Experts of a small language model.
Size: 14 layers, width 256, vocabulary 32768.
Training: 335M tokens, 5619 steps.
Below are experts of layer 4 (counted from 0) of a mixture-of-experts language model. Rows are named router (the router's row for the expert), gate (a neuron's input weights, with its number), up (a neuron's input weights, with its number) and show model dimensions 0-255. Each number is 500 + 50 x the weight over its row's rms, rounded and kept within 0 to 999. Numbers have three digits each.
Before each expert's rows: a language model's description of what the expert responds to. This comes from a sample of Wikipedia text that the model never trained on.

# expert 29
Verbs after subjects. Main verbs and auxiliaries right after a subject or relative "which/who", such as are, was, won, claimed, include.
router:457507488558482464516526509503553507521497429510439474507424474475425574414520413528540514517479477501626474471599431571484492491436445563454546456517548487486437468493378548477516509466519508474522522462485491448567470495523468465527578519483531604447556489488475508457534467474441492422547589414554508596461521441439436563465496476533447528537506517438503541513526565498596522450433557493501462448532495475471467520499615476510492506490512495388451532388494513392482634489474522468581525436576474505516505465584456498457445552512413518482470462529535492524491547432462444455529554519508441536512506555477521605526638550489480509475491502535574517559402472453500546503463540663427522560515437507461546516463544572454603387464459539527591459431624486427498422533415556
gate0:490443422434429472441424576571438620503489512461533466538562505528463443527418533534548560463463504461505565557496498464391453503538378512535413566411523483505491548587563588530528464534547466479541535563476474428428489488487506538545585442521571498582520537544534524480607557561577486410544511524600509426542510553510535459439489414519361506503463484552465495511604588555562462488507522493562467518444462500488543475493550556472517512561503543514528529464532377497544541539512483490528541536428401483511505549551467509541440487572491502502492559577420507529486550478467598508395422442412488408480379507514462449545539469509394506516457490535488397556400440463504483508496554559520509423504454502547504454489529475425459477474525480505434444531552516509513455486451620
up0:514449473455486508402375535557380595487518563448488463516523499635502480520421478557518453497498514471524525474503467456526450476523473531532508538586492498554418480486521563430505463588536490535584496533459465343440536503450493497572557493551570470580486467534591497464508468542477427485419577520477533485514489605498518440513491505454461535416444476458432589415529512529552659467519538558484513429486527475415442419498449555461458585534522466486475576500539481510563534525525544532549525549470461554411472462496476464518569537527517486461520519557476531546485464455476503566412504500522498502471479587448465404519493533445469544474522430518469559579498569410561486551427470490487510409619417488529480522524472498388455427461548462649430537475527485609510514581484495
gate1:457511499593540462445507438542521537461520559411482491515529461558574517461480496487489498447515452456426401568508419411513384486521407519540503458563504513569490546473622452572456536510567470520505567446546571426492653582453521474500485506565529521508494476513526517373530531574470488462431475545415560467590499490523448543508455467526472402530530519459552525458485490463531419465453494478505526533532496458461424474419523442469531487504538381490432483459550562634450462446479513452475482511521513488455551513554470468472444511508495616507458547499551508484524536604516458487538493547514422575498501471497496421404546484463370535490401593467568536616459508459618492557447527509512598504523444618498519448527527539456439540584587452502499457463496471472508515519539577
up1:589576520535522541558513543394487428562412533434513472521442485488405494560493490395459499508460542477510523490568505535507473529564480490424521488569559470545577442568581580594479430475587515503500460569540472502485530494573558499596477525438487559496500560599556471516506436555494514471492481372474565511549571522509430448486525516504511470599477392598480460623489415531519408511538462463557587449550536457508577487521463476403543523468470380464440473500487494559533489519526481408465524475565553434542526479489439549474468537488526559538508490443488509487560493503529454505541428407518428568440417383494493465448507480594565493531517491555452469494520495555539461488492450480392506530431464539429524441453552466541504486458416470452525425536518578489585501376585470
gate2:563452513590529448503501402462393448528489414529415586536546566494492503490557479507535466483601509521454476489510428482416509472603482534557452585529455484442413468488503443501558484497592448540565501459453526528543491449503517444438514523500436512512484499557465575532538518412600456486511476460593570463522511578412547478651461548463508459495466486522472535483526536516558572507485396530511448522524496430458486517526421499469480591461520546485566539498491514454545514495450478534418557422493553433470470592480570486520495521542517513435504521494540554429473511537522461545509503460470437429427468526413567379511484432444520439597486438436447514427547427534605502614444528431543604439538507538606518551628453531429481532467515451462425520565503546489529496531431559
up2:474417543389372501562437436439507517499418507397548593426483476603499506547499421557562574477471520483496538396476553442532509530464569447562436507510449526526505497520520533562553521492457537485576506499558475447479517499417484597552563518497535484562501480559533376473504492494457524410485561466594520502466480558584381436465454494538497553550524419513509550490579558509539433472554477460459507539448498443596488531484538522508490508516407576583521488470470338504506520543564606423497437541489494545459437449538451520471549387493482461504451558524445441550449532482481477433486405497507531576483465568530538536532462459508539621508442540541592544462447542551382474490448485500523500525480551520449565462504532532497460498458553402448479474493587496568520555510547452
gate3:574523411502489469542545410464577503505484483533502428500548524613412492444462449554492479540520484555552455537551457545457580511530505432511545458475508443463381553524480529534548427531474460480523529523474454447447479517484509465459493382470445530423482431439470510554579439568537541422514602483552513537481543524479463498561471405549420467460480372465477548373535565578483479415488524490501507532447479482468581328490535537516435487569558475512565503455554414436591542494443457474573489476486504522625509567501471446480502529496570479608595523505439482528554504519524567476509546396497541526478477524472565522554423546502425546493487517543556518513490534462511511437552507494461542431630496631535447507502491540385583542496509475520442437505499529437552477519461555
up3:578573539379439566508463557531459517452433487498492427498525432410519513453486484514446577499398561553556601481551553515603573494619454540521523488567512456499533473448536529535501486559457408482524571590551516469542513475542447537483555505491466526513443463472451533607516624469475428557503477488473542441538432511511472454580468384519481541485507480502478525389569508598476437495482513485518538536520441474493595505530549545490493498505495632551462485506571481509568475464530508542594555462496480579522407421562437478499481488452576385484565538548472460540478414430388529486537426457575478486483451493519536469524468492611468544426487524468510514451419478406620507460496449460538509437466450465528428561442489433488471494509484513504482402575541479568516445524423501
gate4:460493462423463431540461561492514538542473533539628428506473485540490478599410448510525488542567488542518493471558514440379483540422556512447469555576496397450490429390467489520534492535554494549548424509564504424532561435506457479505510506477476545519514518450496468489564595490518561473494522433441483490476463493518407470429496499389461563516462518478554556472455520521549500502508457526505489647551419444388541506534432574506527503603497535499573488431453398393616481573570559420466456464504444552483438497503401469519480539525542516563437529556518500498462569477450476484507466450459476472634511497452484446520485597615454452526533521507586519574522592559523515455508541469492592515589543471526485465467567468523446412479454507536546446478516474479484555537421595
up4:431563501501451554464537489508401528576534556532485467542482399451527398484449548505516332511517574482500472504572527514526453526473540475493502511505491478459479452478443425458524457526538421541462490441420488510486424470557556463514541557406507493483451500579430520537539566463480532509461517477504566472519514545618507402596513589475533508476492528598485516553549527492501533468556462523556475504560439398455462478552464547529490496483487559481529613517479419543524544443411444553461594597569496561498473482412606482525495528477391602485581480470469439502450432489584501474515535540488466479469511498485559446417433463471470491562425576504455538436585536495483561555525471391469485448530497564599533475557557559474404499632517534502421477446502549513471455497567391
gate5:581505529497511469423533498471569554492473391503501559510470534430438578454498489517416554549556421533474524524440519502518482439489541549548596491434523485528589522494483499525476525510486523496448502506478524540555504509523437416452510531452451518532600498628676460509469422507460517548440467513497491398499483523454451447427478470546551562494421468496496471469535492523523502424483506539464488525442413517421547542494536573501495379480523581430502488514489595511455459448468639488521497483434562472568498546442463457520533598463546489571535533525568474490599483480497496527533482584549519500410493534426503526463613447531451569436539510429555502486580362434584533537475427521508477477394485418542530432512388424501490514495519522528619599500508486430541525409483468
up5:419506533506507479498468551406501545487470400531512489427419578518446574464535430502468535504564478523486553480416446541468510455443530542515560500514524454464570575491430557561569506511431605535485467507562454547494442487487489467527445397412526474546561499528615510465540511530474555463445445516438414417523505471541494466367500486537472625433498459509505514454461507539469520500458534503494523524492424523456617559449487615513485393499447592455430481497481569481466537509556502429476458432386527406513548545524402603608449556462583548602542526512582543598509520494512493517484556506565508459473533524509532470497576492610486576441509518411508483534615470539537477506490497512476523574474567443517457504419481501428495438375509519485549532513513468439517520469508418
gate6:492503587439568517503498544536466502525435522502493569442506580443466532590481560510563486480502506462520433508430532543559529471452530486546437531498411433379515524528508448469482437427413603495491499551417523517571599568342472452544555458551467448488474521538535543582520502490496464503536468586524376486607530558557459516498542500462565569553486529428503507474478503386493564471516427442482504522558472401463489393557523473509432514508482504542445405540470522523490477552517520610362540531537498528366442475441533465458484532509547509511466484587516504493536554529452578451502519569531451590492520547490480497501506533392502530573536482457506365490515491495622546452572473510481432569436468496587474538555446525386465482430510454497523577478507524452521493469516478
up6:436429504513376495501497502526378477425516515559565441469588502525481463539476542596496475638517462576407547376500496481487470573491601517473579495562507497571477478410476508532548458531571445500515522499537489497494473488543576584419458395400418548517524475483435440546537486514561493512523575441539445347461445531537525503528472449481492507528477495550539455566518534577498433518591562490569442564408477519589466546515486471516527551481414552483508578601551369529524553471469496446554424489508543533513469500552498450508490518475477541504503478509486501503418439503561411453479469470507513469430373519513555413554504489554465503455380589480539490462512550512470468468487531508540533455451537583522488470531488419502512491627431468592455501479477510484530533541541574
gate7:503493470425472593519456476522412382616558491388584532505526498527534469597522410485633537560537484460511470502514470509502529547552600534583493571478492564511470553505415505497460454527505477518540532512477555382459518433520452538420506455513599467587482487457448480533486459499463420563486460470423532529447457545508492525480504486431642414516503570475419575461501422499506574443428483603435504528409443490515572503482496480541570512508452554473580580540468485518562491572600494509460544499479489532525533545471522420487522411534615484455534472470492378426546422525547389433489448528480545430544485507526447471573546573409390371548486499499497576452499471497543534491514530488467525512490513483538497544584468454507481459493498553488575520459534527515487455492457470
up7:516520506475479487551441589552511485484575471562462520535570444594430511423539481499593512503435482435585450479515364543553524450463502461397565476405564514434479571509527482485501436439453565466444525509494483546532509521584478487473580538582345468507450466583449494473489500551613491483517542472461495429506468474555503601560487530540548512533497487505400534579518525518486450490502506507502459435496541493510390422485468410488488481531508506405466356485446486424477504492519469474547489545513495584404509596543468572533497547483395445485499497443513572557502624560494562540515498558495594461431438612432553500525509556552494544456497510416567470434478413520433503523564552523525422554495559555464472468477409534570432512547514527426499491494509553528432469518553522

# expert 2
Table cell separators. Pipe separators before names in sports and election tables, plus periods, parentheses and semicolons after numbers, such as 12.5.
router:515523432548513530544543464552500554534474516469458472492550535541423541463458612517512442461565486528448510539519543545497532478504497474532488528536433468474501512448518498522464430608558449486452507541491457539418593596522417532469470415507405467527517484462532492454442516490598508524410556441420570489521450547540444637424488553545479504587520488497433480431433524635435488578512415506528420506428465454460494498518520465536541388460538445579484497444613564516506500425504453544499472551547434437453568479531540496541545450460487540516524487423567560498541457460432587460582456541427492504493481536495553468501466467465619503428418654469459545526547476460468566443458537544490489501491392393449512531489548521488547479551462540625417467488495597437511450480527533
gate0:589522449500481449474463540534565420584353520549551589593490476416498559466518442534520528440514519512428448466546508530497379521499551488527588561468498483485449511465500496493494474522539538542474519591427509503476590605451552476461531424409439554499466524557538400485549460428495537549476452539483475484437557455471454473544557540536538532506469559511535558433597550465529431507527517493520423482508524570445488533507585444456527484544459423489473494552568475523445530500465588511484457443528546559569435528504499474468550526452462507408556480424476462510532538584492565495519446525511486491466490614464561440522416496446490536454567482535530522427420441602541511473471472463516398548444537591512502531379492482414560600597474383564456489530558505430371494440517488
up0:413406491468507505489545492509483590474549564495556561553530540531436435442507527471487527481585469462484503551456459439507490434383550533535494522459273452548416473435582544497502583479569447480530447553427455505438470548482490554501510473567509647429532487494468547527626491464498523491445505533443579557462497533524528474572477499488512555511462464521443504408502501511444510493487484521525506545525513375422577537504504518458566562622527552472491600496544529509441467524518458453458561521550434539493517526450484528508514526527575509550527544541494564562466397491526486540426530609443506448445536432465497479522517470516490449503382502519412503445508501561578547583560543451434491482477437526496546453486571547491439425414470564525471466552565405528444425543460442
gate1:524565456468516502572490548438467425498488509579483474512392475465396535427409584451553375587584550507489440468560455539511509624486531501613406476484486545428485590530459443561456503461491526463482488546541474468462552572533461409623483510461489574580527543447552507501539566469579519557496438516468495471490504560540541497504530534391462552593505571435495543452501518485519526489478468554503455455525450416468562461454474477487423501585448513467427517501524403572511510574527512475465530541514507593458524430552508493492600595421478499404533489516528456598493479444516532457474474467445467484432586532518539484436458454461525580569564534507460403452499507494521498581489510473517424480581494485449587518458549519462500582552455457406429427506592488429448511489562490
up1:528436488519448468486493592437453590496499510602444430496443476451442487459402469573515448638476542504508477472447455423473495486485567541593416440517521492478488604557523437483462522527535495529515499486496546422425530495483506496417561504449492507454543548557549412477453485540477518481478426487464486482546493564508522382453496460408589549501570535527466561421432524473415664493538445528562468500482471465410564467504576427427494499519482490446464446628569507523532537474516605404523607543500425617482591420536495532517540535470516483510489486486513456524547516488537461528557564545462515517558587593551520444461495428397516548479530456516458454508534547447394514574487586463484449489486529453584500535398498553446501510523570549487514505505577458467491502560461485
gate2:447515559508404541556504532576478556481494546586442502497579447593423482505495532568487421528446506504541471513506543536508576497464499558494520463548499442489497475356548459558587511439498536557458553483452496588475443546520489510560424553463473512439515484532505436481514495492525466492538497557501438486600537522495476570477586488515421560579448502526516560438553431497492512517506528497406538601558454522501543444483526590534519405444435605547453517453486465546425507468499538489539486517488464577484507420460597466518489472539502528470483528437501535562392437465444450529479528564489497416490584601509420496440470556502412543467538501492600352515388508453516480532536508533559471476482495498553604416333519543422503496529414472457492419548401481433568547451549503
up2:402510439430371549489456529537395585503513571546486481544499485472399552474470514592497491583431545514527455523491515440530558577426564507543508500534587533463438465446404548548409593539564536466457445489490526573563518409496501528465529617505512475394487413483465472468503443501507471540507542397553451488514520574436472404399563498484452491571478515487514442471525485500526500494480499495486493582564559532483464494439550478450559539492479532565541515438493504528483542523523589508463506550483437529401509464516509472434468491548472457601455478505599475516414475490624522520479471474583458484481541507547583537412487572451485440545579535521464392433513593445428521535586522550505539511513491387544545391491508576466520474526497538515610515414451438445536500518548463
gate3:539502474494500510515557585441548486505424411519465584524516428522445513452563483524555556482506515578531478452554516514459524531438445422595469468483548525526501506451521480480504474516472543489460469503613509560420567393522514501405552566524435516457509382455565457510540484565500475543510487465543545489540519446380437521542556542563452567482443466482538523498522605499557546301520436560513474478473426483450499424507502466564516393463534547465457476503483446476513661515390495523429443508421495554576434506491497584501456534485433457473484382481450482523505502503461524507469549537524524501538506567421428451442538575450477550435565522438521493608581420553601545428455455491533552521422464554555514492544453555502516490605539467487461498509505499483533504548591556
up3:381561574459492476508484409486380555514506477510488397517529565473438534553416461457383468541602581508468570493437457543438397551472594628523447507483516355463487493532501557493473606473561536486514517451433380542504526553449524487507500479619503476413507490471462476498473446462468440577419551456474427552514510508591564441524486505507503564544523542596514446537531514497552530542497484459435531577556552471486407544537543553425513543542397534549511556457546444543472487515580564516574479479574495544470564463487487395556562469503602523438455543527551455521495518503518438507441531540478462462482492519501539436453452473511467482410476465576552573469539554440512518531516619476447432514450553534464533448514475505504503497419407541560538462449529498515469493439500506
gate4:528538546460514575560472496520508516545485496463504472440567490475532580443467621490513448532549529420542467486485555511571456463515532598498542565495483551466519509459453531474467446522530565549446531533615545512567576556474484534479497411444382506521377510504553488528513554531481573578459492453537474474424515400563452540464497589599516478520457451525560559496460420524467493388507474390417471444613399475551447570456500522571539432467501498621478453533536549455570492367502525432602440455552476511414512414383481414463526481377505540572579417511520487416511468486500569451572467471506466517519436502446465463478491568468521515451497551532471489419563504554458499456488523458597492527524551503435463484495484473479551553564517424522567492554524533488483525505461509
up4:534486588585558553493444482551456546525414540439436440408423488476482480469551515566573456545434471540599479475480584519454499359456477560420547484538587528509436517547428457503503468572416441467473503515552586510568425449558530478527497584587460502484459520446537471473459502613496477434546529454588557475601541507380457463457495515553531516516521420547532412488465422549526561435445548519471507484486477506524499479492465470454510492401509529579520430463456421417526482459406456504501497371421494520534499548443537527467474470435545441490568454456532444547545634539516459478544495455520474555532593485474428517537488550546546572520548456495462512524483509498541516446577473609512508512609480558459466529520445557556522448475490428529582459415458509554585537545513495
gate5:623550482505525455477439537532477505490520519468532493509428454567489495494572523573492397477529562550500459478427487464518451495536466524433495621571484578486471533458414553401493422493493581578428512563560589577479474590550528470497511567472423491536466424493521477539546539502549521498517581541428511509487465449439542516528542467505483488515380511511637437568527537447462543445433584447573493406400476466505482491486459451450402458384537525517503559465498497418541522557488428489514463476493584485515494502500601525468528406457453530517438437533518456502517504450445456463555445465577506478571518505511485521512497564417498439444521522525474393455484442571568476373532405506513549464545584561539524572508579429552560398542553557548540476469611523480475450497524495
up5:540527433460538522403442613499497496576452555452486549520459465631515458547540530471551524546509537558568536438400481426403589514457453523488510552528534566566442536405496514475487473479496502599428535487535488498429527505485490444484586531526472579572494453483482567565530527489524461468399523463506380390421534474467539410462512467467458473470401551443552549573453549556425504491460497520499553484502515474474497490532570515523432454462559468511462567494485489436551528574538495439475510545465566562503525474452524540431601520599465529490468411521526482459513527503499489401568470392465455534516464602533477505421495536486528411386597493501475604468505455537528487395424422485580523572465473580624487523558501431533562488545486554479513540502528504530426508430503462
gate6:456478449485526503491483530472533543478438495410476443477554476431537466571476489515500508479495460511481510501540512530407522397495524483517559555569419545440605488454517425452445433538527518423418494482436575531575513582485558506558434516450526514516457587455467452510532567508507576477585446537480503569483489448417482581444418584453525417455448519513551579526412484428473493488489480492506525590405487613564473430457426435549467517616407501549402495539541533548527504510433492546516533442569545460615540490477530466542471546421543460554511516409493431590505464395455413491500544467531481516527582539539521585408506533601389462546521444542520487574537507584589512486529393493400538549519524548503548518544426452451553487526480547464524462482498540480562479455528516
up6:443595557536492509537585505532494602481523616561516466530454487565468534481480513519513423461546528575545507412430501567500510570500428431560562559520587588512481371394433562474483446511468477526477545449461509472453559466477458476488421576576513510572513445503472529427482567483513535415499518506484510520502456425529475566578461450484341451576543456453527554581510486470468431418448472559483570578497557515472493469451461540528562478534544519576575526487393475514502428491574543557448478469477466509442491529507460432512471465541503477465398619480510488433447511451481512501513482525530471418511553484558350469470481527481510450510540601423484567433498571524468505481507496527545565518546521436553535540561503476588424468526462476514396537453541496492521463452617396
gate7:545536485489490440450487432482540538515546453620381491475421588489462449424533547537394546512472543485624487494442450500506505437445452486522412489483477456485506603473632517470581509491498550488583570493505564479476426416491515528462525481539493453441436578490504550649546488514592415535508467472473452461530530551458485455541508471467392488471537494539503537427536567395508576489501563481478504471508477427486462468477439539523558585560518519455497426493488550465418520458519459545407591466525510555527597455478557594484482526538536486393481510498546484528523475593481471535528481565446525475512500513483581497460464439486551484550542472510390461536567452562494522482458482488432421546516447617418546529464436599444468532568604474594481477521543506389501465557500480
up7:442470485466523579499525584528483493523500590455535449429591480456544407544439471468511484556589459614443516476437482467429468570571581515495522510514537549549498479509444498554468503450460393519504412438539457467546520535556572438547478454520564515480537473468483430517472472415468510506541501468543434497477452499538556489450451449447573429481468516500500526535554492510467419485542467558494505529417542495543570512593519447449409524424501520527525556485418446434625460561472570480524371629458549522515444540460450484453438504467469436488500468514507520437522522431534459473481456493654528499435508469545429528539500562509413420547449569458563543460546513554597543463572546435528573461421549470615517443460506482574526521479476569451567513596487466586498573424462563

# expert 38
Dashes in ranges. En dashes in date ranges, scores and seasons, such as 10–15 or 1–0, plus single capitals like L, G, E after digits.
router:545499578550453619446484408548440510479537557411510505444466512540527496452502510410518500455515513405499542538463477546537511452520500513415466544554555510498480508429373465463507486515464539470473498505512410539491556557494502407507524504491509496577540482454510434579447585517539525576484417552510553452369497485615526552532588545471534538482579472493515471461569546451510497451423441532505482427459487493507472482557426555565542429565525510582530450549491483450448401482478452538460467464574459495411509515504491473524494406481529387547450518616497590415511509441464531530486446566459453519349450466487566493549375505529584495576479555462424474471506445534567489502518490511522526555604456506444421534578520553506429498463456534550424535554509598577520490490600546
gate0:511408417501566330563503508450461423607490430499489519529411461596480503465447475411527489529549530495483573504508520432468463527467546439511443596557465532543495510503529494564397531484530491644552520518519528446533456589527532530576482416476488531440544503437517512660472549469409533504513467525540458565404512569519507461461467559494438515564491464442591488470478458431446517498481495435511562538499518508534439462528484497580504509528541476494556453473548395511455491541541519536512438400474556526501529531438567498464458555494483427432476466557480420476632501485526482426442439515525467521459603532502447486481483469615456539597529521521494542534477464528487589454472434544418539620464488514555551498457568497570527501549569490463393397499496513443533474458539493
up0:493488457451581475505518460500579450515456483515508547583521596476563511437582560496580458464550583457349475582519505575526454489574443497477448539503475539495450570462489509545509580541399504480498481391431548471530376568470491460443491472451521528484430512534457486485529484526490538435581523484513509448445563552549505503491550568508434576443457513463452397478443509550505510526518481510522604438477534514474510425507515527496436606537469493473455525443471574567399506702481367461582540400564489449426538446474524532459511570559494518494478529545464624588498496484527475528404507521493479533465457461487482549519550424521560518485512454521464468467549441475451509481508417510486487572378553545490485566480470532521450561528538499453504498568436505620466513480442457
gate1:457476498597523440442588514460496507401504553554546479547448482497566474520460519477527508564405446502514490529451539554488510501382508468543455481488449393514460465549422565515418532445515433504496546535433424467431450424527457487444571473543498557515523468516537529505473456480445605527561512515498555483516543491572517437496500386532515528566493497501449542442542566411489521396485552575460455486511434405576407521601480538392610538473448505516562465503511524380439428461558476490428511446549470526453617533432580529521438608489525458558502514510514488503549504494599422483466542560407584480471558518415506522494521461419468499526493475482508521523589508483426546562476542574429497555575475464492550516568522579533488417530494452520432629468524445547503538553559521
up1:455545499403500525502494529391508509477517503476497524444592483574527490501501503491426625540459582510556541471461523485519415521350594454586509435555547427483418562535488575448472492463498428511569563489416477424577531512437468446424555537375539510496486431537509527618516489449535507523546396543498502408493548503583472442488571571522522512451525561505554537474432424503460490522529496617527464520512519495479482476563517520527511561531402499561418518562449572522539550402399494509394443549513479505555485375381577533551482504474428600514549475502621511505513468488585452565475501537495533527489413536544476385457592526494489475531487515483488486494540525408464469625514480517431504463467501530493538488435532519499491536464515513530517457517462464435513502498496441
gate2:511519541570504488364540452533478435490489449581470519456558484489533496518535481532538503525479510455433488451516459509648506448489456381428481462404521496456471523516456517465529482389475558575560527474548429506532427457494476459429572595525425457483508520460515485519543445511447375460455484505548517518529543506472425525486580595558462494436442590420506455440485571488558503477525493570534393566537424493464399491526486572474432512400474444480489597544529571523484535521459512484391458489527609429559511507502526513480491576521505574576434459454516570498576537472474506556510485529514473684483444501509515455505533544506469534483527463534533610481510408562579516538510456522488436529500550593527555504460472490491589512407541546429435499485411521447578551568498477
up2:496535585433557544541483513580517507508501485562511441498546488485525495450478490488534516505538459527496492581578584491385514568518514562533465605581447538390559529481482503487534508510451488487403455464452521541535522509567565594579511488434487501462465517477501409508525519614506480429565510524497477461515337535537379598490458526504540523509537501540489424469455520499478515473474455520404450482442464617574539578332478492561518441556485556610455435500477394441524398531606452569517456490465507455518516427523544449497501418518474431470527524497457562574542481458479497440450527448490580447531452460446491525532535486516455434485444613539486411521554529528496568460454515468475536570441546459425516509513493549492476490475489539504447351563558490458454542562511557
gate3:525447452605497495561427424492472453425482516494470530583467542386448614503514544551473550422526524521360487516541433538494462507474501449471500447463501409448467548434523524566541467429526446535539436567454455584491498479503541479512453541466523527466542440594530541550574542514459491476495397520532467521433615570485595460417526530502526549437511499536581534412552597518424507465519518426486484580471528584465490557526426538484449486517545498470464445507428514471530489476521491393330481434445478438449512546498488512539401499596502463487521507551538535546419474521428483438538557564545472524487464571481528472577469448564561500510499486514544555500498457544508605453516593541479508518543476593509418512487453592496503584484517496438564536576396399481477512560537461
up3:504390574427500456457444552445491450531574451542553531438537488490608486482515405553580456610535498410549508505487549623509546518543521520592567492455550511499522472576483464395431539523452482536430587492637520509499478528468480510488528445567551522588485624539449448472417459489466464489530544467509563506485502466525503519542506493524446397545543509497489512503507435539511467550496517552459471495450563437624498477482528460545510474539514457437581571462537535510522455491503436546608523523490566436486517485412561425537516507478553486530484422467507539468519484460543534514448527515517593479582493404448433518430451534477506462529592422493469444508554442449364495554518445452496417467436529515462482512459442500552437511496538448581405536345563586514516509458462416
gate4:475426505538469528536482543637473452476492632545507561458436488456538493510453502484599332523504511457517501485428457498428526525535493474486450477393540452472546459441463450459441460512450515464411618517516517528499512506498529482525429514530502462571589489465442533494545514515520490519537445551513544533527516557533538445459497547458458434472526472515527477459421521614473370557453522518578574558507468456492510551453467484515561434597464539564473536485469521585518433443521562529565402553492427546486530505611602484482504486454578415514526519485493518471580493462471542518475475493504505478446494548637497472477470559494561539547461496526484431620377488480551506471582449517532372463567396580459482527576460516501545413476428395520534533407520557504478507459529507
up4:500513430497489439528482522498493496597465465486582461520412473561449588482540509490543444486488444471511494546533598568535459590439529480520513427529546576514590546496498398528395456549457472506457438478508549607547485534531524513454617603533501420519447434504529466555506515518483469538558421498515447544543404456411525520519573577442513498473431553595469565589515449452479508564423531589491515450531424461541491453424509529600531465449524480465504471527507466453472565482545528459562444455465465487480490528394516526464454456415458576535496456452487473491485587552487521512534511514437439503513580456502528548420464575548485503448564473515529479528510591417466461471387515459558570610549543539525557400458492529526521449507389567427502582502457520377525393496550453
gate5:504521432553406501494443608437485498642502522530562447526569424484559533515569452604446492522485457494465506467471568505441538532461480532476433549473566576510554523465503467494399388507487463581451475507541539527543474578478505581469542478506390494579506443487411543572512503405590553459391561486418513446411441502500534459502510572479489446499459540511553565491497507413606489699462500533593542530555499440465524561478529473508494502438569435504543460519549514560475586534433479467497485484449465437508442464502464508487478441461465551571445443517470535517536479480494552479513473430490487426539526517535426529406480511478532476461597515515443483484539537471467448586475448442581532544594529517471561502476562413568502392501554458439547494537467486503493590432538446
up5:524442591537546510441591504572500505519545587495461485463459513495446465463434526435508521561537497476491495477562416431520516507464393449498483474450461439469457415542484551541474556564439528446566485461477479423541519420487555503517489565454546462366458584523608473345479423614483492529518464528525481541601504546488536482517525430601497551591547362499596522425505421582475583456461574511430370446467462552471542417477541554427392455499404568520520525472505451530500551503516437423508464498553536529478549472612508510510517526532564470435560525520462494506472497574553457512451537477564578519473481480485490563550576559447482448465464486517550513600469521448456531519528587552475451515416532489458519482466524550504534508536485493436443539502476465507589448532456553
gate6:465567554552485521589497549451502533519520528528537465380552512573448524522466483494474489580411509504554549500422661446583498433534579445430482438528557430463593467497575509438484510510507446436436534503520428465526597445516444522480509522448464511538527557535438484508474441602536427504511497550494534476506456538463497510459528411535551572544505458510418509560493443487533426356459517430515442558426492525506482433509533488481483476467495525564485461418411479485612465438473513517500601493502523498476598559552464510470451429483580421410491519451540474491552504466501565532552468559476462531531537427605470553404436545500465554391466521541494482437594391494493455438403485552483570484527566547399478500511461599511519462550525591521480532580486537518563520485558497
up6:497400440441464490506510488537484552583448518491463464492521478462470479509524516450464504483433479560434436591570472485428553489536496531494436477503522503508439536510583542600535548487481506549515521504530539609514517577534593530570581511540534546513450541516478403534524585400563570465474497482380511494441511489471515489473395563494499466526476505471581568522482404473490470529559537476542527453571581519490484478473471588463490453659515407461541441546585488570459523568502551427528540526522459468499388426460518519553549544478448508478378474591414452491534426467526528513525502435492489558500498555458480552461593485544498378500514441570485603438459515400538462535480443379526503399454559430487511495501526403508525540539448575447625499514455459423482525452490511
gate7:438484470559468503562449559520453495549484435496479438471482594458509592445434501482471508468429442468405404546581549475511518464431575474560531408440476476554476505522534454590444481534426502565591487433496544481505610474556597581448485425490560633573556532515484435515602452565498552557349452445399527521578460545434442444478536509500533557508395509625568499460449496484495462524502500455527426424481482466512500506539536467530421543533470521564479406503497551566591621456504491498485418572552476440467508582518536517558505520481480498523585515448497422560601539519569472542489588461468463508467531491443457535477526526440542490523421416484510538559564418536468530473482452531478463491479554478482434525520458497520473511487433518518497527417515471467548578522429508
up7:534472531470459428536452513537485358488492599476485530555403565473528603495470498510516501429414572529454540503499528415495458571455535515464469539514454488491478525436429604478526484511633464586463507487520496479500575452433513564441462505500570600538429458435481466461495504570535508599505509558528483477584542581422433503544539466504487572484521440521480495551439559447549478519467494485411467568536400542559503463483614497498451484372499424556479507481498492518539544428544533472481557472559414511496479481437545466621477496488495603585408504477491527507526459498457462522455481456492503517446560524448474531529483549466534486493448540509542581556519427447493598483512481564470404534477453410536598484592470476388495530599456524441533404537389471552604529494516487